config.yaml
num_hidden_layers: 14
n_experts: 48
router_logit_norm: 2.0
batch_tokens: 32768
Below are experts of layer 5 (counted from 0) of a mixture-of-experts language model. Rows are named router (the router's row for the expert), down (a neuron's output weights, with its number) and show model dimensions 0-191. Each number is 128 + 32 x the weight over its row's rms, rounded and kept within 0 to 255.
After each expert's rows: a language model's description of what the expert responds to; "comes before" lists some tokens at least twice as common just after its tokens as in all text. This comes from a sample of Wikipedia text that the model never trained on. Tokens count by the router's weight.

# expert 15
router [125 157 101 145 161 163 157 130  79 161 139 119 109  88 139 164 150 148 111 117 115 103 171 169 158 112 159 154 128 126 124 117 122 106 131  82 120 138 164  75 100 139 117  80 156 108 154 128  40 117  98 148 166 140 147 140 197 128 156 129 160 176 107 103 128 145 144 170  93 141 140  93 146  92 157  33 136 129 183 136  91  89 186 108 150 117  98 109 159 148 171  76 141 106 138 125 125 137 150 130 164  97 136  95 136 106 100 154 118  82 144  68 153 148 167 138 153 172 155 122  95 161 103  97 156 148 120 171  95  94 164 108 181 135 129  97 187  91  83 144 120 165 155 126 116 166 100 111 109 119 178 119 149 173 151 131 151 103  89  93 105  77 142  69 175  59  78 157 143 100  92 159 143  79 156 133 190 110 103 126  69 171 172  95 182 119 172 171  94 151 138  41]
down0 [128 129 106 137 110 175  52 119  86 131 172 128 146 138 173  87  56 183 132 153 164 147 138 170 138  91 126 128 137 178  77 154 117  89 105  82 171 108 128 114 138  89 104 156 112 121 142 122 123 110 154  98 149 171 148 117 156 150 167  78 132 150  86 137 141 117 106 104 107  98 153 128 144 178  85 172  80  62 136 136 101 129  94 136 138 142 134 135 139 107 160 101 126 155 150 105  72 142 101 108  72  71 124 185 106 104  58 197 172 164  97 138 135 183  96 137 110  67 163 100 173 108 133 192 108 159 120 124 103 160 100  99 130 161 143  83 117 114 131 149 119 171  83 138 160 120 119 128 188 134  89  71 153 121 149 159  96 141 152 195  96 156 101  32 141 116  82 136 163  89 108 122  98 131 128 161 146 135 136  81 166 133 107 142 146 148 162  60 159 195 106 153]
Description: Sentence-ending periods
comes before: "|", "-", " The", " He", " In", "=="

# expert 34
router [ 69 153 147 137 134 101 121 144 158 103 164 170 160 101  80 114 131 116 103  74 182 149 171 175 118  94 123 140 134 101 129 157 126 115 110 160 118  96 157 176 112 129 197 141 101  59 150  49 114 118 114 122  67 106  98 120 170 167 142 132 101 102  64  92 114  98 159  84 168 100  85 176 133  92  91 172 129 116 144 111 173 185 133  89 140 108 130 160 131 123  86 127 126 149 142 108 148 127 110 118 153  89 151 120 116  80 161 163 137 133 175 133 125 169 132 144  77 131 132 132 169 120 187 149 130 108 146 124 201 130  86 124  63 124 150  99  97 158 114 125 108 105  75 125  44 132 143 128  98 152  54 168 166 161 155 115 142 118 166  88 162 138 186  87 107 141 156 109  93 177 144  95  96 148 110 158 145 108 183 119  80 115 173 131 114 119 104 186 120 100  48  68]
down0 [ 98 113 192 114 152 124 123  49 111 103 167 154 137 147  95 110 131 117 176 114 179 118 108 146 116 147 185 108 135 151 128 101  98 108 159 111 111 134 126  60 168 162 122 129  72 157  61  93 155 178 161  83 136  98  73 143 140 103  74 189 163  85 118 133 120 183 131 115 110 107  78 122 102 114 176 102 128 101  95 135 179 187 104 155 128 149  86 129  39 159 129 142 134 128 199 149 112  91  91 107 140 181 145 151 149 162 207 117  97 131 137 123 130 167 120 173 116 184 155 115 130 145 177  99  82 124 107 159 186  91 124 141 112 120 160 139 164 137 139 118 120  78 146 128 115  93 130 146 120  92 130 124 108  99  64 190  92 141 114  59 124 104 105 125 129 174 135 165 142  96 153 160 192 187 116 112 116 121 115 143 116  88 115  96  86 133 156 102  81 182  92 157]
Description: Prepositions and suffixes
comes before: " the", " a", " his", " this", " century", " its"

# expert 2
router [158 131 107 120  76  95 160  99 127 161 156 147  72 166 164  99 123 177 184 171  79 161 107 143  99  61  84 124 124 144 134 136 104 135  94 195 122  64 114 104  86 103 122 106 162 124 121 166 101 126  72 136  84 106 153 101 133 133 117 165 160 171 135 126  76 135 147 143 121 118 104 168 169 132  81 159 190 112 173 150  79  89 179 146  87  96 173 160 129 140 134 185 133 107 165 138 137  96 134  83 184 140 155 123 111 111 121 145 178 149 131  98 122 131 119 103 151  97 145 188 130 109  68  93 156  97 171 173 137  86 150  70 142  80 136 107 123 151 112 125 126 134 134 157 197 157  75 152 141 116 177 153 126  78  82 143 162 170 105  89 113 155 112 166 109 115 152 136 128 108 113 121  90 113 146 102  75 110 194 192 133 178 165 120 103  69 173 144  77 133  66 103]
down5 [106 173 145 123 199 134 101  97 107 149 167 165 120 133 180 111  90 159  98 131 103 115 104 105 129 102 158 160  80 109 176 144  47 130 136 174 108 154 124 115 201 179 118 100 125 113 103 143 151 185 130 141  78 165  91 124 153 145  75 134 139 115 133  67 130 146 113 158 148 115 135 100 164  31 110 159 114 131 126 121 140  94 113 143 159 143 163 125 103 131  91 167  99 120 159 152 124 119 150  86  93 137 130 160 137 111 162 152 128  87  92 139 100 147  55  80 136 124 100 124 206 132 115 125 106 124 155 119 136 104  92 122  97 143 173 184 109 121 178 103 142 111 130 110 126 124 140 162 145 123 105 137 123 141  92 146 114 177 229 140 143  43 154  77 157 127 115 103 111 110  80 147 120  80 117 145 196 109 153 191  62 171 141 152  78 138  85 137  73 197 157 124]
Description: Digits and nationality words
comes before: " |", ".", ",", "–", ";", "th"

# expert 23
router [ 79 140 138 145 170 179 161 169  91 180 117 122 115  73 106 136 132 138 114 169  96  77 145 138  99  66 170 149 153 163 130 150 134 143 109 119  91 132 125  69  91 111 152 127 140 107 158 160  82 139 140 155 135 129 127 128 173 165 141 182 164 126 124  74 120 171 119 142 125 162 161 118 166 151 151  77 119 139 130 102  83  99 148  97 124 102 122 153 148 181 149  99 116  92 107 188 185 157 176  81 145 132  83  94 158 100 103 140 138 108 119  93 144 150 173 130 151 144 108 157  91 160 123  97 118 177 165 179 106 147 120 138 196 110 104  83 126  85  66 161 185 137 126 101 100  99  66 113 111  98 169 139 164 133 165 149 117 163 105  97 104  98 177 109 151  68  71 165 148 121  86 140 102 136 135 176 149 124 104 149  63 214 211 131 113  70 165 156 132 153 143  75]
down0 [108 138 131 146 166 174 147  95 116 128 167 134 130 108 157 167 128  94 116 158 122 126 135 130 155 157 136 158 115 155  91 150 159 154 143 106 197 133 106 128 113  79  97 162 130 147 127 104 159 106 162  80 136  87 143 139 109 104 169 100 101  94 165 111 131 152 148 151 107 197  64 111  93  63 168 164 146 101 143 135 132 159 129  75 109 115 137 146 150 134 142  85  76  60 162  64  93  78 140  71 153 123 139 122 167 148 120 118 121 133 131 127 158  85 108  98 155 183 126 157 101 115 162 157 143 198 153  74 169 170 145 124 119  96 202 140 169  95 113 108 126  58 125  27 140 102 120  91 195 157  61  46 124 168 121 126 126 143 152 125 198 140 115  83 131 171 157 103 163 155 145 109 165 178 141  83  92 127 164 125 133 103 123  96 174 118 153 131 181 122 102 120]
Description: Creative-work nouns
comes before: ",", "==", " of", " in", ".\n\n", "==="

# expert 47
router [145 169 160 175  89 127 136 145  99 132 128 173 105  81 166 114 176 183  91 113  96 126 119 143 107 109 180 160 129 110 123 170 132  71  94 136  82 155 203 121 110 107 123  57 164 173 175 127 110 142 111 158 151 109 181  65 145 117 133  83 184 112  90 105 146 183 152  67 107  99 161 103 175 110 146  74 176 134 166 126 112 118 158 125 125  82 137 131 122 154 136 116  98  89 107 129 180 102 125 141  82 113  84 136 160 141 153 156 129  73 117 112  90 122 113 191  98 132 118 146 158 162  99 106  71 169  90 179  73 144 121  89 170  92 120 111 116  77 118 109 168 141 111 138  83 165  91  79 197 153 120 117 184 154 106 144 164 160 164  89 106 151 115 153 157  93 132 107 166  95 166 160 132 172 141  85 110  74 142 136 150  55 103  92  98 120 153 172 148 136  99 126]
down4 [106 126 110 142 133 162 108 182 114 114 114 109 164 118 104 139 171 181 101 101 156 142 126 135 160 208  49 136 176 203 159 107 130 151 127 147 106 129 113  98 126 116  99 135  89 128 128 159 188 118 121 133 185 158  88 113 127 173  36  89 101 123 157 114 165  88 141  91 140 112  80 116 146 115 166 110  85  60 126 177 136 177 163 144 144 111 163 151 132 195 131 123 156 184  90  92 182 159 136 122 123 119  93 162  67 130 133  57 112 117 100 144 112 174 178 109 110 134 161 125 153 115 140 161 106 155 147 122 132 118 159  95 127 156 175 138  58 187 163 149 138 131  91  91 104  79 141 122 116  82 159 100 142 116  95 138 136 102 108  62  71  93 174 136  72 126 101 191 148 150 171  92 154 136 106 143 174 183 134 138 127  99 155  94  79 158 102 138 149 147 144 134]
Description: Clause-opening connectives
comes before: " the", " a", " he", " his", " this", " it"

# expert 21
router [119 149  78 146 160 159 140 129  84 153 157 123 116  89 148 167 122 148 117 114  98 100 162 148 188  97 160 126 132 134 111 148 110 115 132  98 126 116 158  68 100 128 117  99 171 104 144 124  46 109  99 147 157 154 159 142 195 131 183 122 150 170 115  97 121 147 141 166  73 129 142  93 149  93 159  11 137 133 203 130 105  93 161 117 156 120 106 103 157 155 172  80 159  99 145 146 126 127 140 121 152  92 133 111 125 107  86 146 141 106 152  81 150 147 175 129 153 176 161 122 132 168  90  99 150 143 133 165  93 105 161  99 167 117 139 106 172  98  98 128 104 166 154 120 133 163 105 115 125 140 168 118 149 186 120 132 153 115  70  90 132  63 120  71 193  57  79 154 161 107  84 149 113  71 147 148 179 130 108 121  82 161 166  98 174 131 167 187  79 145 125  50]
down0 [ 69 127  61 133 102 195 115 164 157  72  46 118 115 178 132 101  76 117 124 121 145 144 161 109 161  97 160 166 122 189 112 144 109  89 135  79 112 134 135 132 122  86 111 132 146 121  91 154 155  99  92 119  86 124 139 183 146 150 181 116 168 167  72 124 156 120 124 109 117 188 154 119 142 159 178 130 104 159 130 123  84 117 127 113 120 172 116 117  96 121  93 184 138 136 180  87 135 196  95 116 111 175  81 164 135  99 146 106 159 104  99 144 113  83 178  78 177 124 162 131 153 163  65 137 117 138 142 154 142  88  54  96 138 167  85 141 114 166 123  76 142 112 178 101 160 181 120 105 103 155 143 105 100 119 138  89 154  77 117 153  60 128 120 105 131 117 138 145 226 142 159 133 101 143 135 145 143 109  86 136 159 140 111 139 127  86 122 113 145 122  37 174]
Description: Digits in numbers
comes before: " |", "–", ".", " |\n", ";", "9"

# expert 3
router [152 151 168 125 136  90 122 105 139  91 123 115  96 147 109  69  94 123 150 110 126 135 133 154 132 176 157 135  94  94 149 142 206 170 102 173 138 162 104 162 118 127 139 113  93  89 165 112 196 153  95 145  95 163 140 109 132  74  85  90 115 132 153  82 125 187 114 145 119 123 199 150 166  40 142 209 111 101  87 102 101 135 118 115 123 128 136 169 198 113 109  99  64 139 135 164 120 135 144  98 142 127 179 111 125 127 184 110 114 129 145 132 102  96  62 150 122 163  68 141  77  93 134 107 128  69 146 157 184  98 112 120 148  90 105 167 106  86 136 116 117  69  76  98 160  86  98 116 180 127  94 126  99 110 174 126  91 140 148  95 159 185 134 157 121 132 214 161 158 184 194 119 121 157 164 166 166 129 155 141 100 136  89 122 165 150 105 117  99 110 123 115]
down0 [151 153 131 135 114 129 136 109 113 119  98 106 158 121 157 155 138 161  82 110  88 183 149 138 115 102 102 144  93 147 136 114 147 125 147 104 107  71 120 153 160  96  89  76 102 123 159 124 167  69 138  97 178 128 148 155 137 143 172 124 138 150 130  78  99 127 208 142 166 188  91 139 243 118 172 204 110 124 152 109 153 133 116 145 104  86 119 167 173 114 137 138 175  85 137  70 125 144 179 100 128 129 123  91  41 162  98 149  69 109 143 101 173 173 140 123 122 121 156 155 102  70 107 145 144 144  90 129 108 122 133 107 164 174 120 108  93  50  98 134  99 105  90 119 102 146 137 117 100 126  91 179 128 117  83 112  55 113 175  67 134  89 149  75 144 124 109 188 174 181  91 168 111 138 170 110 139 116 131 143 107 136 137 146  82  68 170 110 130 105 124 109]
Description: Year prefixes, determiners
comes before: "0", "8", "4", "5", "2", "6"

# expert 8
router [114 133 130 110 147 121 118 126 127 174 172 120  84  91 131 143 105 147 117 101 127 152 198 169 141 141 187 165 134 102 160 142  95 114 114  76 113 145 155  75  86 170 112  82 114 122 187  98 104 121 111 201 133  86 153 143 158 169 116 131 153 192 147 114 131 119 166 149  80 119  98 133 171 125 180  80 162 132 165 148  80 120 150  83 111 120 132 140 147 157 161 131 146  96  91 135 128 132 162 146 156  88 111 122 134 136  81 170 140  98 152  74 127  88 120 146 127 165 135 115 153 141  87 136 138 125 125 152  97 145 148  98 161 109 115 118 194  96  84 160 161 147 139  89 124 107 130 100 134 164 166 126 130 126 149 131 111 132  89  67 134 100 154 100 157  85  36 163 138 115 138 128  87 133 128 143 195 184  96 168  23 191 170 123 237 136 150 157  92 159 161  60]
down4 [153 158 147 160 118 134 199 113 145  63 117 189 121 125 177 147  90 113 138 105 116 166 115  98 128 117  98 109 127  88 150 158  88 137 123 141 142 146 149 174 168 163  84 120  88 104  57 147 132 110 104  45 125 160 153  62 128 121  74 119 165 117 107 108 138  99 182 152 152 157 100 129  99  93 145 127 125 109 137 124 165 156 103 116 116 143 146 193 151 147 128 136 122 133 127 129  96 146 105 174 146 163 166 124 154 140  48 136 120 133 181 193 129  99 186 171 102  90 172  88 135 111 108 171 114 181 124  91 151 126  97 135 146 123 142 119  99 180 102  17 107  74 109  84 135 130 126 153  91 105  94 144 119 107 142  68 129 203 142 111 186 120 170 110 171 132 128 145 152 120 100 140 109 166 204 116  59 174 165 103 110 174 108 120  98 101  99 113  86 124 100 126]
Description: Space before numbers
comes before: "1", "201", "0", "2", "3", "200"

# expert 27
router [136 137 113 155 100 152  97 110 102 120 168 172 149 124 153  81  84 174 127  90 145  94  78 137 127 139 159 173 147 104 102 186 168 117 149 186 127 121 150 180 142  92 136  76 113 145 149  86 143 120 120 116  75 101  97 141 114  99 157 130 117  63  79 118 115 179 131 107 184 155 124  81 121  68 122 173 134 120 154 121 185 150 149 131 148 104 141 195 125 176  99 179 129 158 140  89 131 118 103 168 125 160 112 134 149 178 114 151 139 151  98 112 157 145  45 129  35 140 125  76 163 129 100 135  54 144 152 104 161 162 148  95 133 133 101 138  84 151 126  92 120 126  74 137  79 146 121  80 147 160  50 108 128 103 115 121 203 155 131 116 117 166 107 126 141 144 186 155 128 112 173 107 139 129 131 151 109 135 121 145 125 133 173 120  82  43  66 187 185  92 115 108]
down4 [ 77  89 115  99 137 156 122 150 119 138 182 158 132 159 171 147 165 106 135  94 120 148 107 164  82 113 160 146 122  98 163 136 121 146  69 200  95 173 153 100 122  94 136 129 115 100 106 196 106 153  81 187 125 124 110  97 172 184 169 137 124 155 111 121  88 111  54 147 120 134 207 109 149  91  83 199 136 145 122  92 134 136 168 161 118 128 126 142  91 198  87 128 117 123 159 139 133  86  60 166 133 148 212 145 116 111 142 198 103  97 114 167 137  78 122  58 169  79  97 113 145  69 131 144 113 137 174 120 148 111 133 106  96  95  45 140 100 152 123 180 118 124 115 108 106 110 132 107 153 111 128 136  89 119  74 130 156 111 102 106 141 146 154 106 102 161 141 119 161  77 165 124 110 119  79 152 153 121  99 116 113  97 131 165 137 131 139 195 154 112 199 181]
Description: Prepositions after heads
comes before: " the", " a", " his", " an", " its", " their"

# expert 10
router [114 209  85 172 103 166 150 141 120 164 124 122  83 103 106  93 140 150 107 112 128 130 118 101 158  55 145 161 107 160  82 116 109  98  67 132 151 159 144 118  66 193  57 108 196 110 138 154 138 177 166  92  91 121 128 184 155 157 130 102 162 182 126 152 120 139 131 152  97 123 167 119 148 149 145 114 123 173 143 133  78 182 133  66 177 120 113  64 125 134 183  70  95 120 163 170 155 176 128 134 156  89 107  66 182 116 117 144 116 118 117 100 157 125 178 112 126 141 102 156 143 141 101 104 147 153 150 166  86 105 137 113 170 170  81  98 122 107 107 153 113 175 118 102 113 143 103 112 172 147 194 123  85 142 162 133 126 153 124  92 182  55 102 121 165  68  69 157 144 103 120 162 118  77 113 149 113  87 134 131  76 132 162  95 140 160 129 169 127 127 147  79]
down0 [125 149  77 141 115 144 104 145 139 156 162 155 127  35  76 115 127 130 119 109 138 179 100 100 154 154  88 145  55 126 114 164 130 117 167  93  66 153 155 157 158  94 115 129 157 112 181 102 139 116 143 118  83 174 131 189 154 131 187 109 168 106 150 152 116 136 103 177 183 112 139  97 151 143 115 125 156 106  81  95 133 127 165 151 134  94 153  82  85  96 115 123 170  88 141 115  82 113 227 101  81 104 121 143 176 138 222 149 139 128  93 153 161 147 134 101  81 165 153  93 150 166 133 125 104 143 173  99 106 121 116 107 138 108 136 137 140 159 169 145 173 112 144 116 125 212 125 136 112 135 146 193 119 115 180 105 122 159 106 112  68  96 118 152 137  73 121  72 147  91 143 107 150 139 109 132 120  93 146 172 134 124 140 166 131 196 103 224 163  96 148 110]
Description: Table separators, units
comes before: " ", "|", " —", "′", " −", " +"

# expert 12
router [ 56 138  76 138 110  94 104 105 118 172 154 180 149 123 106 112  86 176  89 139 106 133  93 127 142 109  98 149  89  83 201  59 101 131 117 183  98 104 124 137 161 101 142 142 149 100 146 164 159 128 146 139  96 181 141 186 148 143  50 183 151 156 163 128 128  99 170 145 149 119 149 132 145 178 169 132 146  88 106 138 147 150 162  98 149 178 160  95 161 140 151  59 147 151 118  47 176 158 161 147 126  78 111  58 159 203  84 108  97 109 114 119 126 126 159 134 134 118 112  77 173 162 145  98 143 160 139  87  83 111 135  97 143 133 164  96 149 152 117  94 140 160 166  98 136 115 117 141 111 122 119 127  91 102 219 168 109 140 194 154  87 116  68 146  68 135 107 139 128 101 121 103 144 192 152 130 121  82 123 146 178  86 149 101 129 113 131  88 133 120 153 101]
down4 [164 133  99  78 160 117 145 151 131 110 148 134 156  94  83 171 148 163 175 149 148 144 127 151 128 106 116  92 151  87 160 149 181 151 107 137  98  70 113 125 124  97  90 157  88  34 100 126 209 178  79  94 133 143  93 111 132 190 172 156 128  83 196  80 100 110 131 107 155 116 124 110 110 108 184 166 127 149 143 185 132 197 152  93 163 101 152 125 175 101  82  61 132 126 130  82  95 148 124 125 197  97 133 140 144 171 113 114 116 131 131 142 112 141 114 101 185 132  81 116 122 137 114 173 154  96 102 119 122  93  83 146  99 158  88 122  68 157 140 183  79 181 117 125 166 123 101 130 100 126  57 121 116 140  75 127 136 121 114 146 130  83 154 133  80 104 155 140 126 160 131 163 127  97 126  34 166 105 160 110 129 106 143 147  97 142 113 122 117 166 101  48]
Description: Sports tables and terms
comes before: " ", "|", "===", " season", " League", " Team"

# expert 29
router [142 172 122 171 126 120 125 166 109 135 147 160  90 149 136 162 194 147 129 158 103 148 132 110 112 140 162 133 176 125 115 139  53 132 145 121 118 189  85  85 113 179  83 141 138 108 123  97 103  89  77 107  69 104 148 135 147 145 135 113 117 184  94 116 102 127 138 121  75 128  83 172 145  97 214 127 117 159 164 106  86  83 161 102 130  94  75 102 161 130 146 117 117 126  99  97 133 138 165  92 168 151 130 107 144  92 100 137  94 123 133  76 149 131 119 151 119 171 158 133 128 199 120 107  98 148 139 110 139  71 202 105 163 126  96 170 117 149 112 113 155 148 174  99 156 144  97 128 164 129 184 178 148  87 130 121 116 169  87 154 124  20 111 104 129  83  87 130 144 164  84 194  73 138  85 149 190 139 103 169 132 165 141 183 117 177 138  77 103 156 117  74]
down0 [ 93  99 145 149 145 108 125 145  95 137 152 114 128 113 147  62 175 182 178  46 101 107 128 106 100 126 160  96 102 167 139  80 178 141 151 167  74 135 126 149  96 124 149 137 108 117 149 194 103 115 107  86 144 103  95  99 112  84 127 129 105 151  86  89 121 118 145 121 128 103 200  86  76 119  57  60 156 159 107 128 139 187 178 109 127 116  73 174 153 170 150 155 161 153 175 150 127 141 186 157 108 135 127 109 145 142 116  85 205 167 103  93 122 127 117 126 105 149 148 141 119  93 197 124  93 172 144 108 127 144  67 117 148 134  69 142  57 109 135 134 107 108 133 124 118 158  78 124 117  82 154 118 132 153 126 175 132 122 123 126 163  71 123  84 128 153 125 142 159 144 142 118 138  90  68 127  99 143 182  83 134 179  98 117 129 118  52 183 103 146  52  97]
Description: Verbs after subjects
comes before: " a", " the", " to", " in", " by", " be"

# expert 6
router [128 127 145 103 142 189 158  71 114 168 144 141 106 113  90 111  75 147 112 114  84 177 131  70  95 100  57  97  89 136 139 126 133 115 108 152 127 120 123  67 115 122 114  94  76 126 129 149 160 145 124  96 110  87 165 219 163 140 151 142 146 101 230 150 137 101 125  96  93  86 139 174 136 122 149  95 196 154  98 100  73 132 112 154 101 110 141 120 125 154 120 164 111  98 155 101 144 119 154  97 122 133 126 108 183 164 170 132 112 110 186 127 165 147 129 102 146 159 114 122 113 138 170  78 139 144 140 122 166 110 125 150 141 179 105 127 200 144  92  98 176 118 125  91 118  95 204 152 139  76 116 117  94  96 161 113 111 190 122 126  79 173 140 172  40 104 118 123  83 118 137  65  79 122 108  98 144 213 186 140 117 133 142 143 131 171  94 107 144  94 111 109]
down4 [112 149 174 139 109  68 101 146 142 142 150 155 128 161 108 148 159 154 101 159 177 143 117  37 133 140 147 134  69 117  74 126 154  91 162 126 116 185 124 173  81 147 133 202 112 163 137 145 113 105 102  72  23 140 106 153 128 115 130 122 179 144 135 176 118 218 105 105 144 119 172 129 115 168 107 159 100 139 112 103  69  94 155 169 121 143 150 149 153  98 140 142 125 122  85 132 129 160 180  90  78 158 158 144 215 140 138 141 123 107 104 138 145  71  92 131 148 114 145 158 137 109  85  97 122 153 184  85 154 130 176 105 136 161 131 120 120  99 140 113 112 151 157 127 125 169 113  88 128 124 106  52  84 112 204  54 153  97 125  75 112  67  54 111 139 104 120 115 100 138 121 147 164 130 114 123 115  77 100 127 167 128 120 106 118 140 101  90  94 160 122 151]
Description: Month names, quantity words
comes before: " ", " round", " —", "}", " time", " place"

# expert 14
router [112 148  85 146 161 174 177 114  71 153 154 124 114 106 133 163 147 132 115 123 108 103 169 128 186 124 144 140 142 139 114 132 129 107 123  74 118 126 150  82 106 130 103 106 175 125 133 112  49 106 106 132 171 166 152 137 187 138 168 103 139 171 108 100 120 164 137 184  71 136 122  87 170  86 153  24 138 133 216 116 119 100 155  92 170 124  98  89 148 156 157  63 153 100 141 133 130 125 133 121 137  96 129  98 132 127  97 147 126 104 175  83 149 160 174 148 144 171 158 116 137 151 100 112 171 166 132 159  91  99 154 111 163 130 141 114 187 102  92 145 119 154 167 127 132 141 118 114 113 145 166 105 140 186 126 114 140 112  76  97 137  61 129  52 191  63  79 157 144 141  78 158 109  79 149 148 173 132 107  95  80 153 161  81 174 156 161 171  86 151 130  65]
down0 [135 107 137 125 146 108 135  65 119 151 116 141 143 158  96 139 161 172 117 100 152 160 175 181 142 109  79 149 179 114 146 129 118 117 112 142 147 134 144  99 137 132 122 163  88  99  76  75 144 101 142  63 243  97 116 180 115 150  68 112 181 164  99 109 118 125 144  93 145 150 165 113 182 111 121 150 139 104 177 162 155 107 168 148 100 104  53 155 122 119 157 129 108 154 161 118 126 165 114 164 139 161 120 131 150 156 168 198 115 168  92 141 151 193 115 184 129 182 149 121 123  83  75 173 126 153 134 167 118 166 164 151  92  64 177 140 139 134 121 162 124 120 133 111 106 143 160 155 180 165 144 157  77  70 191 113 103 174 135 125 140  83  68  77 112  67 143 147  87  94  77 143 112 160 177 162 140 158 130  96 118 161 133 148 119 142 142 154 108 110 167 165]
Description: Table bars, final year digits
comes before: " ", "|", "–", " The", " |\n", ";"

# expert 17
router [123 138 143 103 116 144 102 119 108 188 146 106  79 136 127  95 153 158 131 183 128 149 100 171 119  90  77 122 171 122  89 152 107 128 118 145  97 130 136 108 102 132 178 118 166  95 145 171 140  98 138 160  93 120 151 168 134 119 105 130 108 107 172  89 175  63 168 148 187 165 156 129 154 172  40 156 136 107 150 115 119 165 174 100 115 131 134 119 113 104 127 104 148 134 103 101  97 211 146 150 157 119 145 118 177 209 161 152 100  98 103 112 129  71  77 119 178  75  69 126 143  97 104 147 157 183 157 131  59  62 169 167 164 125 121  63  96  86 124 131 135 144 154 122 141 124 122 133 160  76 130 164  69  74 131 142 151 178 161 160 193 112 123 112  83 144  71 127 156 149 139  88 201  88 166 124  98 110 162  77 141 109 139 120 160 110 160 116 154 136 100 153]
down0 [141 173 151 133 123 118 182  86 169 103 100 103  98 147 162 144  69 111 120 137 157  67 160 126 126 123 112 124 150 146 137  67 140 180 163 111 156 165 168 164 109 152 120 133 122 127 101 118 110 128 146 123 130 118 178 163 180 130  87 118 142 127 145 121 123 168 114 148  95  71 126  87 146 122 132  98 102 129 131  72  86 108  46 150 127 167 155 106  99 141 161 121  85 114 161 209 143 156 157  99 216 184  68  85 112 154  48 128 139 131 117 147  66 156 132 140 124 100 112 122 138  96 102 196  81 135 129 111 170 124 115 104 115 160 116 132 102 146 125 113 145 111 147 135 128 155 183 106 107 142 109 196 103  74  96 165 156 154 168  95 116 131  98 117 149 108 153 130 161 136 158 152  87 104 121 110 144 214 121 139 124 233 125 138 115 177  71 168  70 123  90 180]
Description: Mid-table pipes, group nouns
comes before: " ", " of", " by", "==\n", " %", " Votes"